config.toml
d_shared_expert = 128
shared_expert_gate = true
init_std_router = 0.00955
lr_router = 0.00143
norm_eps = 1e-05
tie_word_embeddings = true
train_tokens = 573200000
max_steps = 9599
dataset = "wikipedia_en"
Below are experts of layer 2 (counted from 0) of a mixture-of-experts language model. Rows are named router (the router's row for the expert), up (a neuron's input weights, with its number), down (a neuron's output weights, with its number) and show model dimensions 0-191. Each number is 500 + 40 x the weight over its row's rms, rounded and kept within 0 to 999. Numbers have three digits each.
Before each expert's rows: "raises" lists some tokens whose logits its average output raises strongly, later layers aside; "mostly gets" lists some tokens that are sent to it at least half of the time. This comes from a sample of Wikipedia text that the model never trained on.

# expert 77
raises: " its", " their", " his", " the"
mostly gets: " of", " for", " over", " between", " than", " against"
router:503500536527463476420535526515448496489455461529544456567476448523493482438465526544482506563506520481491589539445538474523533527492532489394510468432418512467504516576386517462522503525524515549512513527474488523492515515494432485471542518493536460487513449501481557476546526437504484541530550481513494535530524481527503555465500441510491551543498478513444445523463484519442470464586523514481471503551431468472573371544552513481482569551512480596475534534447438464511550461460528497477494514479444480582514513503522515529476515579546543512549497476512427567475444486437444512
up0:404441437431470451506467486512467520529522537476535493499514553512530474487607535491490414439531433486487468523527507475419468476488478450544550563430491448448406512537499465461498514481473500511510496490499520564499498493487503445485465460548536522519513430556550521476538467522589573548595547497476520465552458571467466504479500476472502528516539457483485515525518472454456485457541487461579523511407516433557565493511607548460448488441547568558510503529460560493564488493528498518493509519528535459489469512549472461510475523551486461511525511484547436524509439543476500455
down0:539587494442469495499494476480464514491412496468467542492415370452503493482441497525456501492516455605506532514499493442601478541552502536496468534586494508522447461542480538521524498580495443555588513490514501520531518569527500473518450496518581492477441529515447530523458477468426499506492517546503559529457569526501533448571461479444502498514479474502510487504557577503480450545514525515534496486572516472437536528531464512559474448544532463445447489509517466452500516485448487472441521432527527552503553505512486477490504498481451495462491515447523586571428477455445467542
up1:471549478475481528586451469494472464437468531517505458494455513584483456507513547516440466501511430482526584571486491522455489498505560538439511523502512538482471584540554512454477487462514473500556483432464517564485538447553415469505471416454480529552483456523517453465481584491514577478503423487532554476462484499480551543504521452413555468514492484560521559526559496543515493437547525562428521479516537543468595538547464571498394475520454513540535553539503483530505490533567505425537450511510512501486482484481433487467528499477470508519454469549511473495559475473498498551
down1:511508494489536492470537544590501548569413547502460523466515490528520550467494445474614406515532506563432453550474550506539461544444479511511445498532502475465384547496518537530504482544483511470525507560511442425461533510551522500535447501489454506453406482506448568510554484507467491503474524572425480474544473469495460462509495491485531560457525502504469431541520486395467543537460472503458512469550545538538415450466500465489537498509452556497482538493523571519508506532554562529497528490514514512535498491462509481553522433522471513496519431457480533537385535512464484521
up2:505533425554550445498534479544452558537494466568482421560493479402421469461516480476559441490484494495479490517473481465574464565508458509478573446514454541484470539472514471432518498508514536519529502506524486498505566469475553531528477511533473520508497520467465504562528553487545582573521572466496551536500418475491512556535485493508552483529468421485477445484428495486456501499567440508505459490490486520524468455487531474498546518488434437495401436513488587453474482527534493540555555561457540507496558538551533473482537543468438514412486506477460558548533465557440470525
down2:491484584525492499562542478432474514521475499420471478451433502512510459459506450515541556521486489515561541480514496542499526451459580500496502433517449471543436435475467565504575440398529514488505529511528484476498489520474473498488478503461526458492458516592453503546487484449596542496550500537483555418457489525463523488459520459495526464474488585515496597526557463623552449545535512502506511492493550568464485513492510541485534489527467551505475464494490462440486465564462429492503498503514500512425440496489473522550514517514559560506408470586448555479462553532479494485
up3:559509480540625505503418492489503512569471462444549450483490445560533434523575566506515513525525507527467459523410580508494513478504462455465484512494515535472494468463486509493492486517558459530448493443497513519470504526483454460452480467508588501495513422531495494437436459517420456479510487520546487500553560509495478499458494435462457486536487554534425477455543501516533506516513499466530507507561466501564515498556556553496487550539482511518501543548482494530531583562485427502479438544613448527528453550483483436486494421438471479496575550575582487513468464487484532497
down3:507468568508460484596496474498468510502453510491484467572477494464495506473542498504480454449462480547506439519559508482468463573525512515587506502542533523504484597539412542470526544514482511522495546453525469477481471495522544503510511444457459575432483544450534504467523453410554519529490572490457494527455453389511540530481548555515498535502562537482508504526490432552488458504482496469478536510484505455403502468505566450485544468432427462531512473471495490472532496505498515506584497446443562505481573446518549437535535516574508526465432554555406544561520513546478486480
up4:531579460450530470574515516491534458437465588472490526537522477478493542478563513485534513447483555467564518510490497544553522495495435409479465535500475526500449529517485449481479459513495516578461413451478466563428533465465500501564457557512503464493530504457493483533494548529500532561508509502523519441514516442518464490568463476482458497521476544585553528518412488546441405521543465464437480490453496541516528429487514519542525504463484544487502425492477415456557525545573475513522525532485529487520534564514420489468550490474453497526451505518551555504459439427493515605
down4:467458520525574444563481485547455543514475522534492560483489494444450511517501530556529509500493476459492458490516405504466469448484466579486532449443509507517468483461538467493507534542552517452557508520542519476549529516575502502438488486532489468545499540512441533475489440513459520510496455493550510422439442479519432515538429546472506480521554539565466456552525503553511504529509479502408521502505505395513530513497511475477499521556481499562487490440502590444485513460554495527479561463487522506539621429537456543414532510494477444553525514492509413489471600428454558520
up5:421455478397534528539528473469483487533505579486428434485496514514460479533435466498486492476497518518527532485457579501464595465463520502496565552499557525477441501554564496469481521505567425519486458520516480564496435487560528470521449537499459539449547440427496571449497508579517561480506546492534521553485586545513515491548518471554402519404500469490523519471517537541477465470469517517507536515489460526489495511584446491477547511471563566542492466564484462522478458460502567549501518437422488546494480480465467498498514499534463480534524456452463474561550441522446475496
down5:476507480472505454522470486515446494494520544528535484434421455529525515508535554454471455522528562494474462480535489471464462474529565532628495517481488500502423446475427525476507491500534500514464508481591489502486573497457528521480505565452504412532508445448547543496505574456515496520444514520550534514451566589522513523538437511513457510500523570436526477425539491568492492540553512433469476492537538504508549437517531511531387438507466470473504436456503543493441497510451434515510563458476475559469526574524544539528539566491532544499436506531554483453467441529490532460
up6:445514517535483497526509456454460490520457526475481519520416556484474479528482498475499501449529483474562497502472489456442539546494526480510495515551468580532595415455534587532503528477492433457484490513489462485641536445490483440391517463570513507430497477548439527504442478481544524487450475464480551524453542496532564487432547531506536580503531573585516506494511535526523505495538495511507465532504511557595524479522527452518461519515501436470509486529540514449468533506477463503502568481454446503470557497484471436492385450492557508459548512569480481513485449511539444507
down6:522470510485495535512463533568546499518533557571480483460462449534467530502526569504516540452617527590533531414483502547544488523498508539469477584522543555490476514566518496516493499519416437487429470463512574536432533541528478546453499490458500447482495525504555532437501497468474509440485491541470486456432470500540502535505462534487530457504544511482494458572486496502466413533438503368454533517458470470396494500497521482502469471487499467420458469490526519441565481548544497599459492465509491547523482589549477542523471533480504509539500482479462509497571473516472458457
up7:554524570472534486459477532510443501463532445540494420529536443514446517555474533545499492512486487456486581494541521493524520481508493538505438534576467524531500497542474424474449485522517487537464484466513527518513559465519445528452463464540452589521449508465464471538507442442505520459537546427496477470484488474522566492470496530420528528518546456447492532544513444480495491537515419508489507467541551535541558485525479545544436492568495502520527540407518510499491576458455557455403558472536484434546522572485542426515550594495563436465552472534527431487444510462474518493
down7:426434471501551512462483472433526527491513513516542511539552452494506495473515583459529495472434492515551480582462449457460495603473568515447532470493522484516484524501520534523393512536465507444450519616478502514530506439520585522489579582433498481486530462504543481554476518462576409546537513461455497453468496435469532480551527500495498498533491562570502474450548512545505490413499546528480475467493434518505486506477433436519603493490539512507486496429452548533547422459445532439550479447521530530493521529480504497482486473531503538505451500501512531451493514528453495522
up8:514589503521559511474485558503557486493463529493423487476518517509510428469519489558455476543609495506484491535497488500540568501550569482502516481475523467534450472452472512439509529415529396547489511459480524430469513543508505470469539457465522540481530436545487435474488507468450522482574506526427487580510516530491527459439437504510449482463458593526522476434546519472556427527501464478543539563486471433447530537549535549552479604474460511515495506532503503522486458455454420527471577530473436499495516473466522483558503525511442448554514483539442531513561452497480515472
down8:483434535467496479579541483492522488462490502469593477522477472559577515515535491502420534494551430537489467468419464534444500533519484528458515514479522501467503485520471508505522557497554452544503490581596458497491438512495431471494490493472462472447445407526487573483528471525497535509573438508481491433479493530477559506441469548485490414516468530451542513500463426512490512497523522472472532551491430456553533487441507618447506469471538495551526514492474429419571596521541446529457496518558567521448510510525461472527508524520498516539482560496494490498415561491534502503
up9:547433575477499565498442490553511471443490575457498452496453435519506533463492533454509515498486524514489517433506493513535544501513510515594543414520493548527476439452509556500544521512456479461490440425538502561556521494459456544486515515504496427471516475474506547527502455490534544459446490396526482503420560461553505513541548518521473571473517513506586444562426516430543536529445550455477512519551449524513497542507448560537454507567542452542478451493461468501546553471506488526521482467462428518484515534538533529523482506490496469455509499528413437521460428451553461567
down9:549493517500425461507523490528457529553537498576461511580537587465542482497559417442451458519526478548491499586532540600484493494487529486514559544477490499460514504492510436550557474549533524538449394512418536481495495524531501464411448524456499500565529535487540554502466514458442450512556474502479500486506504463483529443482507462519522534498502452475439494441495559546536553455540458489421528486528574550520503503486489543517491452519487444489518519473441534494484401531448490463503543540511466488409444475481542442507523464522586514537548490439459476437484550462518520492
up10:503464577524481455497608403549487461515511505426516428510534530538508482513484518427503545540426490543550492514528464513563531474467432456488521386482502464560497508500484458536560491537573505519499536436522466496528497472520497506436513556509562492553497404525523464473444474481454454531534497519505499508502481503459480483428519483521474526471495443526477560538536437454499523565521526542510477518558510505423549506416434483515508541515537490463546476441534446402497462514513480510501521628531516550503469508537495530529518463566493552569485537490502500572503436479546469471
down10:470534432511566510498481541504503492523521465565488556468529512400490516445478495565517564543421516468518467512457505472480425471556466484440582487482481499534522549470578484490513521477422521514523481534536498525545520511462505510553506499582470511486474543557554538463491482487540444482497493533439528505517461517497505468548465460534431404407519455507584454407522480482492485444503489550531465457506527551533495563547498505533446533498558525522508505516520570476445529479430540472546502499593497498467597456536498508474493530424505477482528436459577445546500468496407514512

# expert 97
raises: " also", ",", " was"
mostly gets: " and", " or", " had", " are", " were", " who"
router:442536527510528433552580556520444440410469495582534497534517443494443441555486490529495537520545539405465477503511596465497487493466459516519461463493470502489458467471518520533559502511532504497508490511472495493518521534489526521486455492504516456561536509512495511477514569419537457584544504539503485430514505515520440554446473458544423555577469530516401502532448586493475444414492528549517504498523558474490511510519511482498451474496489516551479520459507446512442507505480444524433510483433547494470395529494463547538455414525496504533550527569458462509570484470510438533
up0:473421544494556522475538503520436443432463478444486518435525536538540525491503523499503462483516560539498437503518488469487460519501485448475544537524600457448575477492493494538488506524506506480512456519598461511528515444440427463468467496532472508524547525477495560534541492443527487448572497429419557497492440485533570505549527488510435499532537431479506505522521469556439579495514493492487592476537517443520522530419517487509503537540533466539510500434569519461599464508467476524465494502509541523531526533495476521459520471576570526464423481480606514510404477523543477513
down0:486500506465481492520391546499453445455505539516482457516521480532474499505451523511491451482532473537486563521462490516491549536470545555446582527512458491546458523547485540431543549484478519485524640524412484533479521526526486572467472532490577423506454407454532496514501439510457489503433515584604499516547537498534480501463435485536498463461510507460531542489502528447565468512485466452506439458467432581430502542510462530460577534477566482481461531509479531499504543484543463485610456541519486463537494517511507483462490512485493491444531581524500506437494502541489447474
up1:456490537544466494540487538493512518452429476539472479574542560510520490421479494478554464501490471462457511473545476378509499517493467538529514596492499448450488478476560487530519539532528533462493473455479559495572467512460393532483468440508467463482434491494510492525482487476451411485607488512486476562477484511517475538482514542501544549522469460505540418500473517431447479531526553483477459582533490493556584486523567536508460450482384538561553547491564487468504439510449486455503510462469547496556524506525545509554543464483505466524590464534521447475558523504473512499
down1:551488540513502506490472509466478440552543468488436504551473493448481586489505483484455512560550521558484439474527567524459420505469504547441485551499421512493470512526576509576454576486483514469496482564490438492541469511498505469525518517519473491485509461518495543452548440555547479531511495514502523516490442459503438503483569471501538509506553505488477545435479468551526540456483466504427513433526481474379523511511414448486510517494526513514577506558499552557463443521536540544460549529545456590568417528445519448527472477491416510518383517484495543460532531452512527508
up2:492545582529491426541509525491558443549469447563417544513465525514395529521492498535547506487553545517548519505474511527478409512523496475505495527546480489501531515591575490518506492465532566482489519461422531512552512444517480455508541473503509512484528486508522459512499416414498469455495495453413456545498455498506497533421463467402385492470452570492500541523497472517519477472476490498480539472531544397521492487552504574409469436506443545557498447481510577442525504533467555470474468542503535478568553522530554472461485516465534484452492510496487490558482527476489502496
down2:467481447438582488482482523487522538522490518519558508521489554503530541595530491451469437489428521530447501494535489581435524527540527563520520446513518477451526562530477514540521506509456402493506500519476519500450546539413525572449560492530592460470506488455454419505512511502501529500555462531488533451476579527522516489509524509521581528504548466477493435531410502490468455490467474447507516522460423548442430495479494477515556544502447478483507439475520500574472416533431485464494463525464571520447457529575551569509514515570453501515486506469494486555538479449488557529
up3:477451512490590530523503481474537518509488508487501525519546429495466515493564515480537441526559591485565464471484614539504577453452520524531477493503504455475463471550451517484456449479547426551507489487558422531495435572566538466500454569454491451481526461446534579509394441469540456512497513552558517457520495504471535533529485448531470523564508471545444484540559495485543480465447506554438435527564515480522507437540484466514536475506492509569572517418480445459445491567492462532543483478555500477451473507489526521495475473502525460482482465515462500514518453469432470556
down3:494384447497498511553500555513513581519487462547434493538488551505545530512470513522497509551489529484543505496517453490519445418541478532498513444457555482456551519449486487509521492548531555463458564496481513442517572560470521517466481414480564529499427501485432417517580447534440463532528470412481456444500465527564456484516523536544514522570509508550484461487471555496539486491478448482531498519527519536427501586497497539496431532483492519469573503474494514535568542478486511568468547525507500526515393527503481545564443470487517438424508537425488501445509453500449525470
up4:441483530498543441545554525539514486484516490481546452477547504503456494451454538453430493500500570487442507550476386467506568488522471577522519570466477530466491541539471548502483432543557471463557493540476499504494497515559523498441495485473533515542492526392523488538475478534540487512507551449480508413479561508506551519536454529452432586491582474456498531507534551516464443518490438481494589464516484488505456530509497460490474461471462519449448491516477532558441507522514499487448543487496495480442466542441531522543502640491515457491478490483450522584538492553478608498
down4:508502532455432536440518458512429530563389452544490609462512491493508552521479434541461466509560491452472513516579543572517511513461524460449497489466476475503517524446525507473533479455502562477517440489548486572493504548475553451524515568570499582446522549480519515466512533496527562542529481548438527505459440533547542533436459446540492477486430513460491472485412523478549518561519478541528476450474523556464463480465525566558507482541536503502485552557466549500493473492453541413483461450536436425499529540504478513497497442467464506460439460552543489497543516540506460517
up5:598532497552603599528611534527557510495551480447480498525551493494434460503553480472563519570490473527473484460434479468405483561500446469502464461456531558568493488453520475491508398489531491544495432525522489493475545527518599439465476474504522498526503508511531543509468516458513444590506546531531490508472543453476489479543389425484487456506506537480517519525506462484551474461542448491444482507485504527531454453507492516514543462597451476478479504531445529542461485467536534464563517517512483498423537464499497532475440533522538529499521552500507464540451454448518470477
down5:516495516488557544470542521464451494551417560563504432457457508496450515559473482541435564539554506413510470481474571529486528365500439581452466542478449494470463531528516500509517514486518435508508482470586493551479462524491425495482462412557482457423570499506550557498492562539481510449574548457477582527507494534510509488553536535517525491449572525494563502455543473442484475479497504470449554541535506507510480528478495507456457486506453430518516507525541551403496580557545475506494486515421494458486458545542496480537479546509488483544475523480462497476476484467520487520
up6:518507541533561445485520535498537452468499522476461448542522503488475481443499552523516495471523503639462513576465493527486530514436426518496447501458479520520514500516484530519606443559493504478515499503530504466471442475509492541466453473464467449563581498501519528494473531536531509509460455479467539456496450490465442561507504480495534493491546491512597469527488512515446467497441588527512437480574547500487507466404461601430510529453430504536513559577541540455529532511422567477514498469535501536472444485546531523549462438485468510481529431438544510570454483458496529436
down6:509542545557498436504464500484532478456553539521431525488465433548524545486506596498492454536438494425511498414555469498547509415570500503480484551519474480485445456475555424538475499454515435518521559425484520498513561524491494445526527460465433575530447459517534461559509532479492533442479499434504498493524476515485516499490511494491449588496484428489491484511510457486510513519468501497532512612463490368534505457486499569516421435477523536517496580475508534543557526559535499497480444576498537442534509493554540492558517523543471444537457498517468482538509528497469460443
up7:464556570431482565521436530510463502439482455543517494480510523546584480454500499525536518468457547457474455511531507499550547486490482509546457508576502499439485487461472551523492511479538497559465490531497567427449517456502475554415501409495533634513493547524441489492515437498446529521567505543467533555411507467482524422487510501479512425500450463553488547448480492560499532480551495458539511511584512485495556477498503494518526453409543533485545472438510488505495535464492481529558468527553537468527526491561460504465477478535428592470460509511491456506502514440415464456
down7:532477523541537528492513497359445497550474579508493474519433462535501485479463559510508456494579569451445521564476458438519456437476534540513541505451572490497538440481547567572537530520446495530475492505439487484526491490471436439471545541524513496505560442438484535554512553526553417485549462525513483386539473486493528522505541486489469493516524542512574544518564531454495554523413486463473501538490476513539494474496447526490451521506493498460499495515455500513573521519482439446450492451573450543511439494519474534479597502538520536458523561466482532496475464463505431522
up8:516499603465520496456435547529471477460444529459445480505502432495472463545526467501484605565451506523476458497470490503550456523494577494490535454517486546541431483489487585521520449516539584522521523511469519444503508450475504499548546586498508505449480545471519475526422460446573494437468556496575459490513507457464454509608465486584490552545514527446519461569464487454525511472500424460566511493465526483467456451502487504436479464450498463533457430519472498465525512448522565594467532625487488453469515492477484479549524508510521513528510503467474517512544469500521512531
down8:494518513501452555526453529473466465561495510497558548504523496455517509469512595525481418476515501435530420477492465511507541461482529480474538487470479525483502570492437467508467502495519450532486532469504552439485484482571482523466492462454487457449558518549446556513483523515495519496452492506489354512470456504468507517546472521542498506538457502459494521453483553558418516537492477510518439489459598467558487467613530479517512532516463574491550548479474536521453453489445552518488465511467497475427490505500493434455481538455512461515583476495591581599446573551561495522
up9:578436523462505505442522452525495483494519510553508489484541546447524541501578535480495495548570450458400511490521525526459451494510399459508475468440490447450463533494556449478512546436555483452512527505445456523422440477533509438472419531483489593509550517489465450503520505476500518441429540521549490511486579466444534565511571536491477551515515552444481530582510461465463506561505503464471529456518433496463466461500565541527455535555518505484522478519453565462469479552516446504453515520529482487420473457471514495520561512541448482532551569484530517586503495464539535481
down9:422583460458495521597500515521433503514476467466495507558465485449489441501496457496509483488421494511528500528498497518499496524451510479528455546490482481454521524539514544443513494579479536539346494518401451529571509516484486482483454493529448519464544541566428502510419530424552492475508508496524494568485464493543452487553517508497454464525464543473458427484485540577493552454569459510497513494533521496516538517481460551496493516518595483509536465513550478447490484427544597445538488418507458548518555543468542446525511475449541534531518529492480501541457520527572478547
up10:443514407489499473495561487519528497494514593479457553471485487455558478449485465535521480496497452506535427485502504469560541564502506494436520409518479481418458490479453515494545456559530441460537543497496504460497495568425510511505568531497555482470511541467470591519497499515522481450547535526445495551509489479444482446592466523490466480565541436539504503462534458528415495570461511560544484556484506510561453545510481477472606434436524421528487494484481526538443500588454490471513486561455481469490572479496469479469503570537472490510467545508453580538506467535459491500
down10:530586497524385521549499508501525458451480492491449532504468543524529469487502487526518527486499467537503528480510471477530493491500506493428470401546485464554506446424456457476476470526548510473539508465549436423462521481562475414474431448481507519454501462481489508491556507561468558545391528542510543502490611508476527521509499449530507511567496507569472469509511516511529488500484448482580514428511576445514534527517509497529461494450563504501563536435505534508490542498549487514498553517560502500584480580485450477491395559428530494489564517524501435488474485422527475552

# expert 138
raises: "min", "do", "i", "ist"
mostly gets: "ta", "ma", "ka", "va", "da", "ga"
router:450471576446564435435525492539481503514464453489505484508486557537503491532528503536430519537575552481525471552503536471464539493504538501485533535526452589485488470539531521481552520519497447512507520430500450518499432512412515530547485446546525514502448533457536532527468519438413470502630484529515448589525456411509506589449500526414491531477546513511523476510478466537541471511510574546434509451515486480516536481509549501438461505470484525533479552465427487442456515474505523517470527503479448537492459565522495488594460496506417535554540497545412483490515463436505499494
up0:487515436524553423549512507524516476437493514480506506513553516463454522492421574492450468514533495482554525507510506485444513548438523537527497500498473424446503516506484495439450469488539449469521516439474496508516492515507544408534494513481540533483546523512488520504482526431457554475530503477533420550579499487435460566610505501516550516558518514457551503379595507515482415432449491456475597522468514503536512496530544543510570484465480484453489500502535516490545550486434513561477448430443446505546535539521489433546467419560474498510558472526461534451493545507519532530
down0:488537481519509519443507511456480485486478600540513518488505518540534572490505416495513508480505479504502534495479540493483476552439483531474531524532490495473434523475491442541513493409530552454488529502445477451507516464535536496490488463528465541515429496429450478480469452613465481546488526557557533425555552500443455552493454506533536429514516495467534508496514529466597568476546449502486494475607458446582466492462446498522561561560514541517480407419476431505511588527493469532485456475473513517549463606455500495507512469444518487468442544520501527427513534519527522488
up1:431464526497529522501527546560510497556475472543473483456485556479496485491544473471499526475498499514451588418485500450511549408481610479522469552444531511474511502499460476501580564501538465451502539510488486557480467504450537475456535496517492416470464484427518552491520524435484564506500416489528505523549539534543471496525415482531475458505546502432567477545467523503469462543562478497516555575424549486480451496504558504511512448520533518501462509519513432537507420472501538488442481453512494465485489474492501560597488531475591472489575431461463553517572460497437431521
down1:436490481469547457555426497489467512513510457534462503570511533528514519481502440434481458502515571452487521479460461450507494480533484559590417521528562521430491517544466516544468517453507538542493549477465480475507500453434563497539499467486503546492526485571512452483500447542486490486448534440462508521509542512513528457399510406473515485461506484487591525437496478483493479499563502432509518472540542502532483533523445475441522472408496533501565520528609513511532445574434522505551537542467530533468604457510510528468542536445490499511582447520502520409489571456512489503
up2:449540441469466524536500493570507507444508503561435542487495502464541516488570495474473533431416492489521538563575544532557450419507508475459471470474463504485487590539568532406560519482444481484471534466569536509518515539410481510487472379462562450499486567422554578505515552476538543551467437509553513525510498468530528524491469455484532448548472502474463479523463503465470429481526510612578513481510518515519520513539530492427531490526507476486451495523518460529513467547564463531472553510517471458463494476468514516586486504502498487533538459461489509504497485521408509461
down2:470410519515519461502555588461451492509475535435552501536446563451452514502492451452475455482560476559495533511513482479534485447499482544467479552485499540398443475535462492443550558462577576498431473521544511509553530515476512542531510468545506546449500521536438452473522504475455524519480422497505495490502547448591508519509504465483537485501497545479483491418533434513530529531441473514511578424453512507489476465513497483438501568514467504576520554522429538561402441546471489505542500575513550530486457493515557435527472532490528502480463471553415537503568497476507520536
up3:472525528524518502482470527484528489501505489488526567527532514511519409440528485562507528524433525477488463543515472498564514519504546518458494542462488511478488453567524477478578485513385400496527542537505520518457534517550540499563516490453515504504476476459517522470491518527443449483637481522488561532470541455495513456433548481449459466498478425503412481500493483500496475593515467511494487434517538608473501499468420452424505522522519496532520563444440540505542489472465545523408513523491462561500442471481522505446460491539606519558544522467531483447436433486507496463
down3:450578547561446525489585517489450514471489551470497439443451519539578513567502545501565497454487482561466492535469572430474412429461485474480496522562482470536525513520544452442544453525426488496588563442565477520475507453478518570514475536567543549554443515477535496466542545540516513498484518501430515481497447528494566522539471535548534473516480502397483483450479529485488530445502442526515491505534464453543473505550545484445499517503565453479509486500472488411470492519482517536515466498554494438493410547522454507546527456494487514485529574497437502483451433528452503514
up4:482564503479504503537485484442479428505465476553536499544471452498469530483574527502536558502467545503509494473470548588447536527528421544498500523427556522450491550507506444498478452477542498470473486463577541488476509551459539509471532503461532470475530500476554526522516536434486574521467470498516520505489415480516444501564390489485510457445516513487577472564519510396489513504508521484470461561467456605493560460511547460483531512475528463470446512460528478577463509529471501545506620498446534465533470425488559450506522459507483522438567480444516518503525464484532557595
down4:503420506487438538519561480585537495484450547479477456470493508479510485587520505413504497514471545525562538532529517563454542453498545546524454443511488557512437521521546545518484548526500554513512510515481495462463512498519531487539565524428557511493443494466489516459480466460546512505518505518552487498483500479427514602453458500479514456563595515467582427498471483470496475447546488484511465522481567487450458525472497588458497527517426581455460459482516521437453568418498482514523460552471467447543515525469492537551593495431512492484472601498486474446489531431453505488
up5:495447517534551527411481488508453489460508435557581520519516582528553549530473464496446555523444477489488535564540461487511541435535515498502487499483479493585502463507500460536548473473475414546479418484507456466507439501435439529466440439490458587511506496500540512488565455503456453561548494572610509520465568474529499518466444496523487560544490460497469528498465523532484533461510590488556501488510507478466484493536481457504469558528526503576503506445500502450457565475510525520490507458503531560562410544543511484559487530534512520461436511561542445483501438437455515441
down5:550570449498493453471549512406484442555531469539519538505457448513514496497438506438455520422525478442527470563484485483536432447508532514598483603555528537526484439530501464491514508449514482464504487458450465483512501468568540567515536506488510434497453549569473538490425519489491530449518519446565469523470555527548430527483522583480500471398497494505494521532556495499550539484494497532509513535501408543546528544549505499469479528548440441497446495478428540487519451452495386515507554532540484507485504469507447506472500518580547502477515457540497507520496524449480564438
up6:516503482530456534515507544598505534568451462485548548524504441494481496494538547525554455545561464497486529456483517466527499441486540471506408510443467557483554528529546479526504558562514447436508489473483400524474433557494528472512466434444536468477535492483533460529507543497489515511530477500460445517530468480439515496486591426466415485502559571526441536427505525514533515500521534507506497495460502522559496505489549441508459534575464477463496548409516484502488569554600535548454484476481491492527499501401456492508466436525487577457559447519505444520479500589537509493
down6:528514502484565453539505490545471513455485493470487493441553507539494560477432441527534553517487485509478503512495470527491520496441497488484448560490554567559512481546505460509579530564532540521498456425459525507539586538461458497574472492486466482401507470484534394458533506544471499555489493497516513552507495554453486512561475528434487517565473437549508490415548394519463501483566494428511473598441467521495481522490479543518511526520501454412509499507437558583572402534466524513521514438494517488534481516509478516442481491488495421509483497462445503500515525569418508500
up7:441494530506564476477505469466524534490533479505487534568476522350547507520538511550457472500530484459485532560494482473555496491490562578477487538620447473471446513483448506538445511550444480509504537478490487412518418558472492581544522517526487490484537555430481452503520490476434542554505514526462526519520572486485448487466477422552514543499576503498552475524497587480458538485512527509491477509445463485500487452500571406453473501481509491488471413498532502500480492499548493515442484541497429437525537491570504525493581537494449527446568442487477479458584494502503502521
down7:505512498509477482512464531458536561527452476553445543502533544537543560477524483524503539467620531537540548526450458542443562518488488562481560545520561535504506406548549529487451498446502504441443469452475563477490451512531467450493530494482484446616462502437506450520583494520488508498552454488448450524506517497475494429450432514489523503553538505452486426483480524489452546532492470530476520474503558519463510421548518461493431522525471518555574500494506520450475508447483432530544459540593471441534467457551544477544474436555475480496474453449433489494512495503457545542
up8:508410577483473561506506530455457509458493548491511449552514504447491437490546467532563558534419572559432499505564570488480444538429493496477492543570541515529534447520466445471462527461523430505503521475539520529521508496473512488488566475549420524407497460493508523540512505467508533517506380512526582459425512437477550479515563503451478443541464503519521499515501499512540538487518576543455409508495461500506507512551492497462569530490509519562499494510462524468484549460520458432504482550508510476522529455518511466463458473500510595483436430567508507510491405461503478465
down8:485496562364491484532479504458411497475519515545479522464561479497480505502484488479525482471595524472499485535527464552539481479521542493482469499497543463435471524479516445576477519441577499556508472494499484525459587532543483567484463549516493547583496539483455485570508419559473481476508525554497458495493505497518534481471466562471427486510515379546499487441495499530540482529491509486520483549548535536526531538553452567490449525550471525548507440483424453525503547536444522484470390499537439513512454518512526528480463505489526478452491551450547468433469486462573531405
up9:438488520496515517553465509444510453457457470454517494477446505432484529500479559448557525568497598405520514511495545455574427475470532521462516489522531458522507460518507551530523468507475575517523460425502502445580505493488494484567429486488459510482469520509529486449546490506516438511513456524483497403505523490510519506549492580547491541448504510429540531448462454517525537501503590493498543491460468507519401529561588433467521513462553522498497498528445526495492514494480418450564503436386490515497461537539564527533589511531553466495551507523494450503508488418516484497
down9:509517470481539494360452535510507482495508536573427469541519535484504545487477535537474484509511473557491466476551531608540469542491550550532483429448516491479548529543453515510434529482509468537450570453507459464475523556531496497482472509365522510509481442484440466578466586481542493512449526474490482414426543479511465605495511497507487459521442480559543465492465457489481473499536451473443502522497544486515519465474468503539534468458510606475575504474531464497471554475547510512596529533461517506517522470429510462533490546544551492460532497491546489521447430495521488495
up10:509475458445557437525496461500542506532510564488496515554489492439506465493530525529503459538613511459492479512452521509393442530425489539402490550520497559515487549446534467521536455538583459522464494504505504519460540486480473504406533453497572541573476494563503559470496521438445523460522469508445495497568477580473520470539448502472505499462478474512516460479497589493497494477536547456409522557509524550549450525488534437493501519527443447489502448539418503472460510511504512551574390471522491505488498542484549585428568477529476519505495535528479454518463524495530514499
down10:550451481478418548532611475474481496552540491527453538586442486544549474528492512457502548549501572475498468586447483539476507523475416533553572485478524559539527488444504528504586499547503484449534500531528491591462544483481531483539504485574512536449503513473443520534495489489500551494498407497483415502471500440504489481527492491477510529532568451496480450483450499556504447484454507537494439565434466441484526488488458507453511494519480505572527443406458457564608476463531550499470557531518454504425436433464503523467505501494483491452489541494488470522515526470514504451